Experts of a small language model: 617M tokens.
Below are experts of layer 4 (counted from 0) of a mixture-of-experts language model. Rows are named router (the router's row for the expert), gate (a neuron's input weights, with its number), up (a neuron's input weights, with its number) and show model dimensions 576-639. Each number is 128 + 24 x the weight over its row's rms, rounded and kept within 0 to 255. Numbers have three digits each.
After each expert's rows: "gets" lists some tokens that make up at least twice as much of what it gets as of all text. This comes from a sample of Wikipedia text that the model never trained on. Tokens count by the router's weight.

# expert 9
router:138142140095124112173129109148126118111124134122118113158140117159108117152144159109150063116138136152110140143120139157135122133142114123147145152173152102123116139097087113142096114115144119
gate0:160116151135135142143139060128112152111112128075166127114121131127146092114129121117122067098129120187090132165147145107068125143117063111122169083113122138155145125097132155093149143121106136
up0:117109109132153130139124174089112125124109090146180116129077150115121132101154119117114154138123105115117151100101098126136121119106117156150099148114145121149142150140096118154103110175128115
gate1:188119130119068100172143096108138124148124124111073120120116122143105097162106146113148097113130150133169131140102112172128155114137184115146128150139146133128106093127110108127073106126115155
up1:127116139107151149131085116150134117125190141133154144133110132140140159135131154121090151123172106076134126140105118172126099113128144117117098140118119061161167125118096122139180140107130128
gate2:119123112127147094125136124070153126141135125143161128131127139114122116135141138131102102082085175152104106092089126100087124139141099168136123164120108164135121122111095077100140123144134135
up2:098085122121106136081104151172121132128125111119137112089109130156114146136096148135110121118111099110179066145115143138120136152104115118123095132122141081153159097112095112115144130135111122
gate3:106153151118081155149117126118108095150118126132111116163157081144127140151128122152127113157140137124154157127144119164119149129129137120157156168113153148116110172093165147131155102120108108
up3:145144118098166132113169121107126127150157137131105142089151188087113079149130133107120120122155114146108113168087120140155108136131129114133139078136125128117076080149070122124120133112112119
gate4:129166138164122156159164103116163141152180131116135113180159125120131125163125118118146138138143118126115156118115071130123132159097135116143088114128139127151125081127140152127144125136119134
up4:168152143104116135107118106118116152128127105143114100065141137104121136123101094161122124128098094124043118142134115122103144095164130149092126134148112120123078161138124124145145145141123167
gate5:164156116169149134163153118119163156128155135130114149140137154107148135154128104115138090110109117163167129218126074153139131143117093145106159136143107155097110129134140118144099133093133134
up5:150152098116154114114157103140158146138114100104148146125121127124178131102143116137144074116104132139124126205125113143141119132150122092076156127140079155123125118117150137105135130145153125
gets: ",", "ed", "ing", "),", " out", " up"

# expert 18
router:119106113110132115156126137120146103160135154112127134133142143098162148111157102065095158103112146084097103106162176074112126142074163095115097126092080120093129134179167147164153133109128148
gate0:100133122123082107143073140145132080080115166124137123131089117117087116116116106119137117109087111114127118140136126139128136141104118147125154151107146144109134106132111163122147136118143157
up0:120084156107143133133133102111123133105132113148132125088147120134103158127170096156157139131096152147137109147105147072090121164114138133185142143129149147143133157124170119099126153130144113
gate1:113161146119126143103154114106146101130119153142126118135085150177139140146150126118091130131158140150129099168117156128133136137125148135064110144116133100121131139088119111114098151103128110
up1:124149092128098139079141107126113146138096165142100132137117152131140102100140129129105101144164159103115111141110165115113135136133130092083141145145132133124130138075140108115096135115133077
gate2:139112160153152129132109116139145131125113118125154095115144129146101124153097117164123130145124130085134134144187090090143118126121165136153121103119125139099120102150123130129148098114141097
up2:114157061162152122150116134121104141111103093104128121099100147115117148136133207129099111139148129142092116105128166145075107113141207118144161125119129126093115145132131132091148129117089142
gate3:181112156108157139142143096124122135113113118093171113108086159120085156118092141160116143149123143084146121121140113146130165124146128094112131161137090118159134147134102147136115095131140146
up3:097104127130120099134123099128151138103164128148118149154132190146110163099137109137127107191151121145095125125135148135159138119118119112166124153139102113134108134082144133137092178140148121
gate4:145110117120131144132147126127133137097152117101146116121181121138138143140128139079135149109125114132094153153144156131081123089116134134111161124099127129149108122109134137154164120131165108
up4:128159112100129134098160141124080165115133110132151113100144077131134130148126095152134131130122116108183116103091106108103156091115141152115136109117097118110144126101135094128166125106156161
gate5:143122129105136152125129140132128116108133120115128160128120113151166136134172137055117126121126140172119171126096181127141127122145117131168123130107123126157096122128115160155119131163140104
up5:168128073110102167096150148111145083109112148159110108059104159109113121121134139145169124120162143080104087130151128123127127128114124138134141142164141121114150159090100131121160118126065129
gets: "-", ":", "/", " •", ")", "–19"

# expert 11
router:153149129095129097152111141126131145133098124091118106103123168158123150140127103099129130115139101117152106139122157127131171133137116141133123149155117147157143101117107163095161120133107141
gate0:151128129121120137111105108061137135146123140140107148117130119106114127150148159118138137138081106179107139142081101131126099102149132143088161094129146141146110138165121092149118144105127130
up0:082103204092121136143114137130137148119167105127180110153140124116083127107125158144111124153130132083094159087138113105086106164159145163128128167117150146129137109120119132112121099134132113
gate1:152128132161159147145086128152110091112092139120164153135111111159134102131138117119142121127156078135123132102167097119119122115113114095130120131127137119160169177089130120127156143160175120
up1:186089141150088114125117138143133123127132146135160126150118124123156099144134145072099155114096144101120110160125117137113126136122159137123138156106112123132135123119085140165126087127128160
gate2:099101149148130150130132081119129114130131123153153151137097137093132132129119123141150147132130136100149123139123150170158093180087100119104088124196160126153144108137120139140093143151107121
up2:156127117124126109131160137144109108152163129097109127123100126125121134161136136116104128206119100142087136125156133094124141118165186159171117153082145116123119130077118126116137124135143111
gate3:143119182136130104159117105079151114179113121155147097160143104166121117146121127167102083109132140129110116082133148118170114093123109131115113138108147131109113141098092120131118076147128127
up3:132123139127113117141125127117142109141156138172125122166122129120105107134110153122118105115108091147090119107088135111132112153124108162112095187119106149129119117126104102136099123119145098
gate4:115126159128106166106144166116130126107114134152125144153101130110130116122119157169169130140131188169173161143112136124125127123153182155146079119151107152119076090157131140105159122156082090
up4:088114117137119093166141133141137153163118148073137118120120123099081148111125094135118072167122113099131120152157138154098144135117130097128114155129163104174162127099154101157103118146175083
gate5:139099155138130103151109124126094092151148102126124152093108106116072120094112147141129138092124144081111116141158107129110113107148121110186139148128149103122127143084116100172122119174137137
up5:117146120141106145098152140118107133133062171104162121148178165081119157075134138158205177163129136146091123116118210134142099054146153174138125135122092168133094141150112114134145148139132127
gets: " in", " of", ",", " by", " and", " at"

# expert 3
router:138153122105122176105129141140131101153099169194136163135158132089132144106172056168146134116108143124124117176162142154114128133098122150089100138118125126129128165167153146125132085107104104
gate0:124148131133118120140132120155118089129167122161145133125165122127168139136132119153121105140116098132125125152128142128118108151134161207078162107125138170161101151114139150103142120116114094
up0:171094128143143118143107170124118138090120179111131140155075120137122142121144134092135152108111117112130110117133105137157135100085107088183077146138104132106087091178110117106083158124135163
gate1:147146149108120156151106169126122138163092158101133147144108142128141157103149115076099140117114143211147075114105145087151104135090140114135129181125140089102097083117143115167107136147131116
up1:130166107141087081118118113137102162139118098149115106189120100102122154101157167126152123119164105154158160120147144092108134140129173098115130113149120115134139126112122104113163117083154140
gate2:103178082145139175125154115172122091117174140163104117103152112155171149125127119129111127125140123107101074151130156116144127093144156145113115138109149091148140131130083158123125171153172140
up2:103184087136129154131156108140097108143165130134083115121167130124141104120100153099146124126128110118122078146128165103106132086133141122128117120116137161140129116149099126102127189133162113
gate3:124102133182146070170103105180115120124094142081126110137110117112124121124178106114112169114151097127104139162133140137142115126072107155107169151105172145113127091126077128132088126123137137
up3:137135122121104133107157101123154144155134120148157131102128125175174155165110110086108135134087160077170120124101127128099169093182140102146124150168107117159150186167158122132164118095131125
gate4:144151141187130159134123109137111175111109143139132126175114081126149120156120153090119157138132147054124123131131137141120096131113200079069144145067122126158151127120137180125124123149097130
up4:116137123105163102119137142114088100133135121135151175095145150101101103094117161152095152073094066150096114145124125174102173101136114192168139133174151097124118125142133126162164109107150115
gate5:077108111101135121125127116144115090127094114128082098123108183083137125108137147132136135090091106159153118183119113128116143105148138123141129116135113158159154093156116100142086213104138146
up5:090123120104122147144119131104168088135094146136105122086127157108140109142134098191130144111061141164138079153134107142118125133152135100197135133143112127137181116174103129152135141119144119
gets: " |", "|", " ", "-", ";", " +"

# expert 1
router:153108105146142140122076078158166102134142170117138159102119123125099142125142129120144099108113088143108137164148097107100117162149146118118111125096157119133166133141135089099113095181132133
gate0:135094117114150110133126134115132129128176171140128132118122171121146138086138126138115160135187145130130121141149121152122120133179127122146140069123147113113145109134148114153134131105152129
up0:146106082105112137124111169108126121138170145190122170105106182137124119122109127135139197128126130116081109143132138146119126129147126146149141066165140089101155098142174122147095155131115135
gate1:122134149147154144155109162106149084132139089147102130109098155112129135146148150108125141132147154097091112158104133156125145119106120162126133116129145170127138134134091124104135151141127145
up1:134140097144121122097159109124143113121080131162120151185147123148138150170165124070132231131082130117067111145149094132170127156125156133143135124119138113148101127135166130097109144132144102
gate2:144155113157137131153113108159179163108157102126095135130150118144131113130155116175138140141121132106133143135112108096133119107162145134115132128084134105124117122150115120106131130151125155
up2:145157093138136140118115079129140135141087166144128139137142145106119108120128141140068110143122135111090141117145144131114079106115119121079109145050169111127115137140124113109164126175096105
gate3:101130064068146131096130113128126157138102160110160147161096125131151073086100131129116139138145140117130123131160141140140124123097142136109135125107144105154089113122121128101113119129123109
up3:139148105133144150130138221129155112115164122127134150117137172083123107130124151114096138111117100093111133080120135149123125110131142141155109127105179152101135155120152131084093123135162097
gate4:122069120134086125100173097210151096114150120183138121086110092138106136129144134163115148167129134147158104097185127124143090102134143114093124130106123126124152126168141122121095133134137119
up4:128138136124103141150130132114132130115096124144117118167144072158100122107164177150100101135163137179153110118149121171151130103128102104148143163099094110151140117154091122121136097118131122
gate5:148123138149146128127162169095106143132127148153143121096127126141138139120099126143154141131151101123122118128149136106117122095140131151074160143108144128158134106145124113134103169124140131
up5:152131133158155141151126144122098111150133142152102141139110136128146131119125066179152121100139094142146137136119094119101142126129129172079118158125126134102074115108130108119111146135112162
gets: " the", " The", "The", " his", "s", "'"

# expert 16
router:088150153089140104106082154117132143153122134124139123123126147167129134157163166093132139151148122166143121130142146157156147164143080136178114116158158159146171130093124141120115127102147116
gate0:151161130119153153120095109099153161121122162130100140144141184143089109117158161114125137126154102144118076112101113122138130124104140122144156126122124127131103137121147102157133129140113114
up0:122151145169146135147108141120053156142129140135076154113157129123153131138127117131161092115117187114104160104131128127144117144162092155138146111141120104130123104114095135102157123155148122
gate1:122153142119113139149123126120086056148122118110124136131139123132133097138137136158134079123108119112114092148140127119131143078116145136169110123124175150104149126112151105147150142139147093
up1:099102123121143114143129117113099077178140121148177170057136122149175117125118120124091158139110133109140141119155133137116108106121149125141110152111120141131151158095112115121120147126119088
gate2:153157081125143119101106120124136124086091114144189137171137142123147129115092101132114129095122126114149094124141159146117123131150118091096099154109131120131118129103140138139166174161078107
up2:122108154144138120146134111100128133152135102115102123099137088152128104159141105111127108113121139148108152100124135141145129159107119155210136154140086172156148106119074106106151093109114155
gate3:147114121121135164071131157121130137140192148117141125107145096133185106111112127105163153087148128125142125128135167142158138119095145177144152113141153149092151143162176125123100103136184101
up3:180152114112127142103139119131162107147172105102132131133147102189131104119160154109167134116111101158146114144158111125112177111094108104165119117121143116083110147168139137136126091123086155
gate4:137157139132145128126133156140103119123164108143082125100142121148118102109137166131125095149158093125162130140137135105135112142144116168128098149149087164132119133116156133128127142129138138
up4:128172138120140131154143185148112108102160098138100111125091121122125106150172141127116100135145125099162147130103095092121130101145128141120117125160118100118150174117146157142136156118155088
gate5:146159125120160135134092119118134135105133119150073112113179084141161104153138186108131157130111095112087101133134122120121136091127163120138094123108129156129107126080110139162120127091136115
up5:135132136133129066154146147154122148120111110141122143138128163108102134130162111098142125146136205124099111101132130146125183140196136069121130113123132156172153131114139137102105153122127125
gets: " and", " to", " of", " in", " with", " for"

# expert 5
router:128091129182138115111141113146122121133159114143155156143157105117141153124142134124132135153107119118153148125119096133136153149124133097131140132138133145118122185106160141115156136151129124
gate0:113167154114100074124146143133097104120103131115134155135107154107108129116101153148110131138115145162125133129113131153114156140157144154202102157101119150113158147129143160163106140113126121
up0:153124147161122129104142142090137095125131136092139131106183114114166141088125142156123082141095134166149105154131105108149134120166117126090134119159137125130135115114140118118138115111169127
gate1:122135115129126111163165174149132099135144171158120162139119109124135159188125111152139135145147107125107127125117122149166114148090116108141110171111139142129100142145136133116102160125141104
up1:137106104103141105134098143130137135139087161155138104143092120135148116139136101169130134144084151138137130145112108116158143152086139128119151111135161124093169094107138112128146130129090092
gate2:082093113117150109129153112152151118144154143120116116097107164121148100141111121161157105145112102122138106100188098153117142107155136129114138097068155097138102155100139158144135144138136135
up2:158120131104121098098140128193142128100099148162108105140174167148134103074120132096127161123091141107087134170163171115124138125131100130119159123133150127157067143130097148160129112136158130
gate3:137120144106149151158146070178121136103125152131119131155153134129120077152138139139140168135187143114131118141100149106161116083124141152128130144122130138141158148228140120111096140144139128
up3:093133141158160077138139159156137057117120129115105146114113143112120141118134142149085139123117105127102124133117183109114108140117123140090144084181131134102120153113102123110174109102124123
gate4:087157147132088114127123133109143122113107130122123138098120118121144155118120154101140149126117113154147139127149116155129098157111138112110120156129163157117164132164177189110136141121146099
up4:088175140110162103109101094187092040131110095098104137121095160137128104167145139142106152119132133136168127149143117097114110116079115155119133092153137113121135159105141119170143098117161169
gate5:136158090113124108156130161133126111108172147138152129122134136091088149102141088163111108145105105106131085151123166119102151151104116130095128142159112117095172119137147170117093127137148143
up5:147136114138113116152123116105124131101151128141132114105121153069089182121124117144135119124149103149139111121101132152120147142134088150094119164142108139112149099117137120139111120134160168
gets: "s", " it", " time", " one", " that", " all"

# expert 12
router:117066124180128150155132173117123113132126132109104118094120166117150102104184089089118167086148110094137078134117178092149133107088138105174134150126090128113121114098140097095107136085112122
gate0:089172121144128140075116108103130080124155138108086114183163134118138118092116138146149150130148165121130133149136095175146103184103168103109151114119128138136151140123114081143178102139135155
up0:170105142140104133144153137144134171132078124150118142106106123142089120180123131129098159105090118108106131115154128107092152103150126136168097136164154117128124117125150155120099107143096099
gate1:143122148159145161091144159140127100113154146172157127132152119099116126145139133113116136144120144167148099130127157130123134173116155147129101166143124130128107116093139100132070142137142091
up1:154125100117116079154128117119108145097113121082100156105131179104138109097106169130116091119120094083134126102153146121112135105142114120157161133139122089114141122186121166113157113116111148
gate2:149140150100144129154084104118120130140093095162140116104114157125145121092107159107114160110151091103161088093104118146161114131151078134079138178116111111105214125141157131122114156144154101
up2:103106165078146105135111117118138108146098099123146124117103168119143116138100135123075137105189103073176078089093104131130127138159106151118119168098090104114154146141120114141133151115131089
gate3:069111121115126119118099124126155104137121116133109108101087134151124144124144101104125136128166148133161148157105144146112106144146112066161135144139139095127129094179135145159108146113130154
up3:126100126119159149098114111101116163140093117116128110087096122145119129099143108137107137119120159146138151116103123164111112149146081109173111148129142107102078149167123155148106124130114125
gate4:108102157093153136105106083170136121145150111096176151132115133144135141114117107124159166112144167139178113132168142128130128144099108130200140162092092108123106131176132144147135148094117153
up4:088130135145155085129108125129112136144130133127101176180094122115085156117110137110168099161139115111153169130192131161134127123122125093123126139144108139129116135173121141136130157115112136
gate5:104085180143123132131126150142140116120138133143122121127118113127141158163149157166120176149125138100161156100156121111110139162152111164139120148111120098181102124147164155105130150129102168
up5:122096120079119126132115147085081158123121138101120135123124112128122127106159117099138108126132098136138122155104137104150136095099121081115164138134114117116119151100073124129139122146092120
gets: ":", "-", ")", ";", "=", " Country"

# expert 14
router:155126073136125182106100116100100120164096139132139158103127129096131154090156101132094184141113133111117125157138159148094143152098163107114135131121117096132123143137170115094132118160126094
gate0:169109131123108126132155103116116159141145134172193136120117127133119105126066158161135178107149151129162093114111147129152119135109179093089124127110149153114089144150136105131114123094123134
up0:079127132155159164126142131117096078119140086124108124086156102151158136144129106121133070111096137110120144105148100131140078112138110171155167129138113127117172151114099120117163143155130131
gate1:087121103164127079130101137118081130105160145093147128150074113114108137134112156113124171147138156151095119119138128116096086099144121133118127127145105127147137105104127155129139152129133108
up1:111132119134197132121127149147133144116128121148129137173090072109079087134139099155142129132151119145123130101167120141118076114099124139118101188130088177158115128119175145097115149160119085
gate2:123115177144123115150074112141147142124146131099125134112095148130119165128116155080145093122122115070150129135134098159093163148141088132082164091135147135088147125081135154113098132146192140
up2:117080113157128131110087145139119085128167155148218161146107131137136181088100133120153119109106155116165119132116105125098137136090103109118183122130155152113087140117141142123117134154110126
gate3:137136122091123150149095121132105180124115074175122113127109155110110144155106136118138147114126138116120133128099143123138138148101126091180096122103155136170119123089104148129107123143139117
up3:128134122129102141129126145128121148104118137162108125132142089166133120113130125157129133106133139106067124106111128127110199115123083124108106175119164097153144122130112132151147131145105085
gate4:117086138167168160121087145093146118104150098110100112154127154083092113144099125123096137192113102125116151158174103120144128152156154108118125178104139130150131122121152140161099095153110144
up4:120155098118134136128150120143099139131127066137143118156148132126166124094153120105117151096132156122138128068120167132103172130129091129146128096131149122131163126153131148094155118137150109
gate5:143127166080116074125120140100138095139227151095119125117118157061110131153149120121143157132111172129117148170155133128101113135111099143158136130129140126106108126093077151130139122173088151
up5:164117128101123169126142109170123103094094097104158111142150114126117101144130108097107098133132080106163144116148115073134161184141142131155099120101106107146121161141140094127110098142150102
gets: " |", " ", "|", " 2", " 1", " Democratic"

# expert 0
router:053177099164156140087096123123144072147142139131138130119155132093147113129134097130106159134129138110155138115171121088105159149157150127116117136124169146096128125140146084138144124137139141
gate0:119126159171155132124158100113139136108139087129124172084156138113110149087134152136149136162152137117146120131101167150146160144107142120167102106142164096151152137162132118111101123114169106
up0:159128074107094157117138116115143186130093104133167092152102134170064121129091149098160157109108114134140084165115129111139140123135116125164153141131136148145119062198123129163130077132134124
gate1:108154104095110136152100117145139162117156173075165143090146121116116123182153117057133137100115129097096110083133117081181115121136126126097132144132123131126134115153091145093133162092133162
up1:127088153172151148136121140128132127115073106135082141098086142135179120110118125149157152105116168123163120115108117141133084114128136132107143146144101102121133127150162110144143142127124088
gate2:141103095124156141109118173142164093132093107130147142075121180109165131090154119163148115085129138120110148136102126107074208148120158154143116082147143091153157084148124130128124144149130148
up2:060106123174100166121189137117157132127141108142104130115176111103157154129149118133140076134108108143133158121124185085111128147102107134170059106102104111153080129109111142133133181137139101
gate3:172135149125150133140128093164141140115118107140089123181137107144125107157140095129127139118151153113127160133114143147114148106144108142175155129089129113151173121135105140088071139111113168
up3:084153118116089077132160154082095102167131140162175132113137147120115130114116172114139107136089120137096123122123117111163111130100125106093126111148137150076127162167182125154152105116138094
gate4:098109183076108108138071149099145135124118112085135120164158133188123113137156113102104123138133111134102114106101107134158122156135095106119089149154128160184130074142143125137127128171129176
up4:089105151094119103130092137122116121126151126112138140158176113156142161126158100081111136120153099120112061106123096114160089174127081101131128128158143173157138127167122113131122114166120182
gate5:169097126096103133116161117092128139129139106115128110141110159116098090203147095094158103154094138126140189133143116135135113125155108141139112125095136161125129128131127113092096106129149138
up5:104120122142143157117117153110140125130123122111133119148132105154117125171106123135160081139097120137178148135138155141135135144131130146059094145119121169123093116125094116133131131148134135
gets: " 1", " 2", " 3", " 4", " 5", " 6"

# expert 7
router:163116075101109146106126131180121138152111173183123130114150115147149157072105114146127125154084156133140120123150188114108101126093165158082113133150135105120144099131142110105115103128158143
gate0:139069134164173168089121152158154148117118147099099127124149156149113143127131115190157101144154113137131107119143124089155139058101119063180097134129113134088074127133100147130128142155106123
up0:136141139172116124142153115105101141153130152108122137057158135106086107082110161114127109110103126143121151129122096104114109103125076097151122135130104140072132141164093106089137120125111108
gate1:115127146141124134145100136140138147122109120166134155131074155115136165151111137074155073123133135121145132122125083079129121131152148145126136152134066168107111099106121114127096119102123113
up1:115131133164123108157147143119093126119102140127134164143107149128129175137150152084137084117114114131121150113108098106127140109126138178106154117166093150139129103123129109149081136118142086
gate2:106147134105141140124145126180165144128111135131149173128100128127117097115101147074156168187154136101123131151110138178108104160138088142113107141145118089100142131174160132110128125144124100
up2:146173124105147157105152105167176111089171119138107163108129123123080075125108150085135147163127131096138137147128114166120094155143103153119105115134115140105154151161163109104124130131093101
gate3:117106155118147135089128123113144132120107115148126136150161130177125116101091145132108125131110132141121116098119182112104130121146132112126102145139149111068106132104105109131116161066127115
up3:120136130107134125152127150155108100110128156126146129085074139127128112091159133172152107136089186130134171091120112126137142119115119091138170116163110154120106171099145101119107118153135129
gate4:156122117164119080128097105128112131122151113175151117136114144113121161153173151160178148139128152143118148121149144093212161096146138115105122174141114147135139143120141137145138183117111108
up4:163119116164134086131177136126119161133129133155126124139112148131138170131164132138115102152097133148079134124184104131149119140163106148102150146084116110133136181135144135172148129131102119
gate5:160159145115163125105112100166129132121133145122131126155096108151151126154113172099133115174093100130135091096121130078119136127131103129162135153122162085139127136158164142086078187148164104
up5:160100116107126126154121130128084104157113154144124085059160146106131130121120091128118085103150141180108141121144120152145134116119138127082113079132113131081139092140092127150198100106128153
gets: "\n", "==", ".", "===", " \"", " =="

# expert 8
router:122145102136154146074087132134162179121120156151109177154163098105127163135106108149146102152110154115126128125167116100089142115137142168126116077150149124140114174138137113122132133138130119
gate0:122091137126141147141101143130118130146085123135142116135135131113125145155130118123095100155116077121146127130161115122143116152125116180135104129150138147124090129120142135135129121116144178
up0:149118138152121146168111134116122136140130115158140114102113144098134131138112088084112142138144134130119102143125142088148125167117148153119122147144155151129127136127131128127137130114127163
gate1:130130133107102147145100137151122128113124143146136174150110058130144148167148139162136116150093098152143146150105117124106151093131117133125132117148106165124133098156155114121125104098099128
up1:108085151106098104142118102123122104143122133160106165117143099136121077122147131142112132168080105106142150154083114119115141123131129106124152132125089125125148097140137116126148124130078113
gate2:064099113135124158164097105117171138088130114118086152129110088118128171094129175142138124147153130118134166144115140081135124131107125086151142133107149130078104140146176093142117170099133084
up2:166118140109124125102170159163114144134170131164182118112151136142136108154099125100133188115140099091136131099139124160145092130111157122093136122146097130145142133144057136146131082127142150
gate3:148116115119109147113123123139156168120131134115114134144149141132168098098142128131135113161098157119155115143154121138082132143159117110127122102099115159118080100094113135147100142154122131
up3:116165139146130114126139128125120150123122101168158113142104108142091139133127112137144091132195120145156146107121132116090101095118130095141132126153164135135184158120131129094139094135112107
gate4:155086121136123090103153154151125114122093176133125141171090151148099132144138131138135136168084138110129073110122116127128076182184137108118117141151120095140115115115087175130124101115128130
up4:119160096110105143087178179114071162133170115098136151090149121120160095102104144112099172150178096117096113148138106136113126137148165108126139184137135151160118149161124129140099121147114142
gate5:100102148141113135118141133110141066145128153157185138111118121170066161147085145101123139147135129114106088142140152147117115103148082154143142123154113157162138121118161156153175145147152085
up5:140150148144126134122124112128177109165077103090159131161127147129105129109157133168137119139088148120164091118137143125123165141155141120170147144128136134097122158123146107154163164104100139
gets: "-", " (", " \"", "\n", "/", "–"

# expert 4
router:133117102156119118142127123101124092145139177137069110154137144095114141124094120160120142134119160129123134118121115120154060117112140143101117120125139164099137124141118122126128149099123130
gate0:103105167107154139125162127128109197108193138109105142123115141129141142143121148101133179144153116132119125135141178140142116122111131127088059131139124102118084153126086085161122132152118098
up0:150126154106168108132150092151115141127139102103116139142138111176151124122178141128127090162109132160119142157128124079129153059138130147198161117138126110133137105080092112165119100144137117
gate1:140102107163144102129146133109123098108119126150141118172110092126137111138081140146124107128153100128118138121138143135157133106113098126100123118135144141134093157165142124163098130106142094
up1:105108135126149154158129115110133101095140159111145108164165143135154137114112106084131093146099109148140143155146141089080123083113090121115099157066146122099107137066113142124164092137110099
gate2:107121125130132120166117137144130131111150136165154110147078113122076084138095137138134088087128123098125165182100106117116107113156092161153138145115098149086151090114142101100094162115108101
up2:093114132106126121158096145139115129155155133126141143163102131134142092133152110129091112131113110118128127110123149161121156121117067128121137168124100086144164119105120162119140142131098126
gate3:091141168142102091140140164104154118085106117141138110124083120131125128077122115111133157136148109134124113188094142129180126151130171134138136120144114115116105153139100116145114115129092135
up3:112131131151175149111131125133105127084125148141122140153117103143116125126144143129149204139149135135151183108150172108167124136116178135124085127123134156130075139098117117128145128130133109
gate4:130159155139136128147162159142185157101133152117142104168126131096108113127175147117105103138119164143120134117073140161128125126142102119144156148126115109123133135131093112129143152156131167
up4:130101142153135134120151132137169184104157135122141088112128149162089155131156146120134119094126161086185151113085161094157142115140180102120131104128135118116106133148120118149168129095130141
gate5:165132128162101128134130134110161111134152146112084143127117129184130134132116128156129201128097126123138112160118132124106147156147114076123147098156137158098150141118179132126171119093153065
up5:122195149132152176112132091142095168156139117125147127086139135162152098131109149086123143145140134078120118131140133144138128128147147118156116127115110124072178112108133131135130141111163125
gets: " |", ".", ";", " 0", " 1", " League"

# expert 6
router:134174127157130125121139133134088168096147088170130110121099117123093086093104165122121078159164140156114124125113118140143102099154074127116127136105130158141136091168121117143149144169107163
gate0:113065189127186146110106066138126092152135111143106113188144159096114100145111137145120128143097123134131125129152112094115121108146146198151144114103165161098153103142099160177104159159162103
up0:148142130159137109184099119129139161067138089131136121135178177097117136136127129156154108118155137103131144079130107097134139110165120118096121109116142130121103147142092116099130144119145107
gate1:156133162124107118088129131113125108117150149099128123132116113165130139120104122127132127135192139123168120128095122093141141148133129110121118123133126067124112143129189140136125151177094129
up1:105143119122124135164104135114150110106111114106101132142127095126120166088148084130154124111135104122142104134113121127130166146105160132133151090157113133150117104127159120163096141111108113
gate2:132122087138158121156099092155118152149103128152137100113136146164066131134103142106097157135186113147173191155139107169101127128126128149132141113113111134143113120161078084155126134096149119
up2:128129091141128097129149124133136153102105135172125123156139095134115117129128130115115171135185098183154158137140107181151093139093116150153137112099105115127147130156125142169117113149112096
gate3:085150111136110105167119091104119088144163113126106139148102140105113117129134131115105127107194088131095152136114139122125113154167121168098119124128167152122150151113133150103131120134136131
up3:118126154097099154143136137140141151160126147100146095119125104164123143141124113069134147125123122158159125094119141107117122151128115162161154126123133117091163105110131129135138121105173119
gate4:103096130147141116116162169136113091107143109137162125082107086119142140101130127154131109133134076141129086120099140119147093113134154093138105116116134101142083131127114180115129123130132172
up4:165135115127102118132127175104116123114124138138140131110081098124134136105151117181134145110131066101141049109101158124134121105138157086167099138145144146127117093140137135094123121137135117
gate5:163130171102125124158120120137134133088123102163128154140108128127145123148160111113134172121137082159095120137114133131150156121110125106112134159167120122129072117133137124118093105106129119
up5:143137171092113125150140136166139121114106133153106124145093137140102147126132120107142159092148104161108163131146155102182135130120106171130141113150139138118071122195158153102124148165110133
gets: "s", "z", "a", "d", "t", "y"

# expert 19
router:135149160119112099162114143178096136141123133098132133144050132151119117144110166111111125103150106127130169120089097112128167151127103116136119104176124103147116102130132128099089126089106139
gate0:116188135124106176138142113145142120123142090099126125168145127152135124083121157083105087087111130125157131107117137116134125157110136120094159129136090127119113146124115124146087130116145162
up0:154066134122170092146109148125131134142162151148127149153078110110132108137121108149137158170149127147111134163118124159107142115153107151136098095122129163137135136131156109092144130106121096
gate1:122109129124128126105119126130172135137144142099141107143128123128132136110149132155132121101140094104145145134106110136120149119133137118164142093181145111120133148126101101131127092122149131
up1:101128141110134115108109164142133140131117134191102131111113106111137131110110107145104101121127119141116165130140127134147120133102119123074114122136126134124154159151134141107139117131118139
gate2:076105118118123107149179131132160109111155095148155123107084126128093120131104116129139147129150168165135119104137135098109119062104114071165121101142106131102108148121101103131166144120140122
up2:112096053112124117137180153108157108084148136130151100121098114119090140100128131104141112120150146141160078102156093164087196123150133115153098097085156109126100115120160127154133116112154137
gate3:103157143108111136114131130120179146101147137101053147106141090135126146091137106109149098147101113099120123128137108129102055157114140160149158132116111091112174123129127148116113121123132106
up3:156134134152117110110134071113097136171165072175128108113101150127110132149173131131124112093157141103142100105120178124148172111120133106123126133145135149185111144173143118159110156112149118
gate4:156124137157066159140143119133164130141138156125142126107139147126118166142095133173160121128127130111167126102189145122079158167155165151102083128160130107113146168140126132135129105077104123
up4:106160143096135117124112120133095157114119119122110130147166133102159099119136103081103156130107138141126121123121133149138068104138103143179138137127080119125139120122128151104176150173126126
gate5:126153114078124150129130108134087144133139105127145140168146110147121159130115128124145108133169139122174133141135140143118137118091097107138140114098136170106136119138163132158112140099135125
up5:136147112148157099149093142119149146143141160160103096127095112128058122138148097109089127124094147166095153112161107124082111112119175101107122145173119083117137189113134129104136116165104167
gets: " a", " was", " is", " as", " an", " were"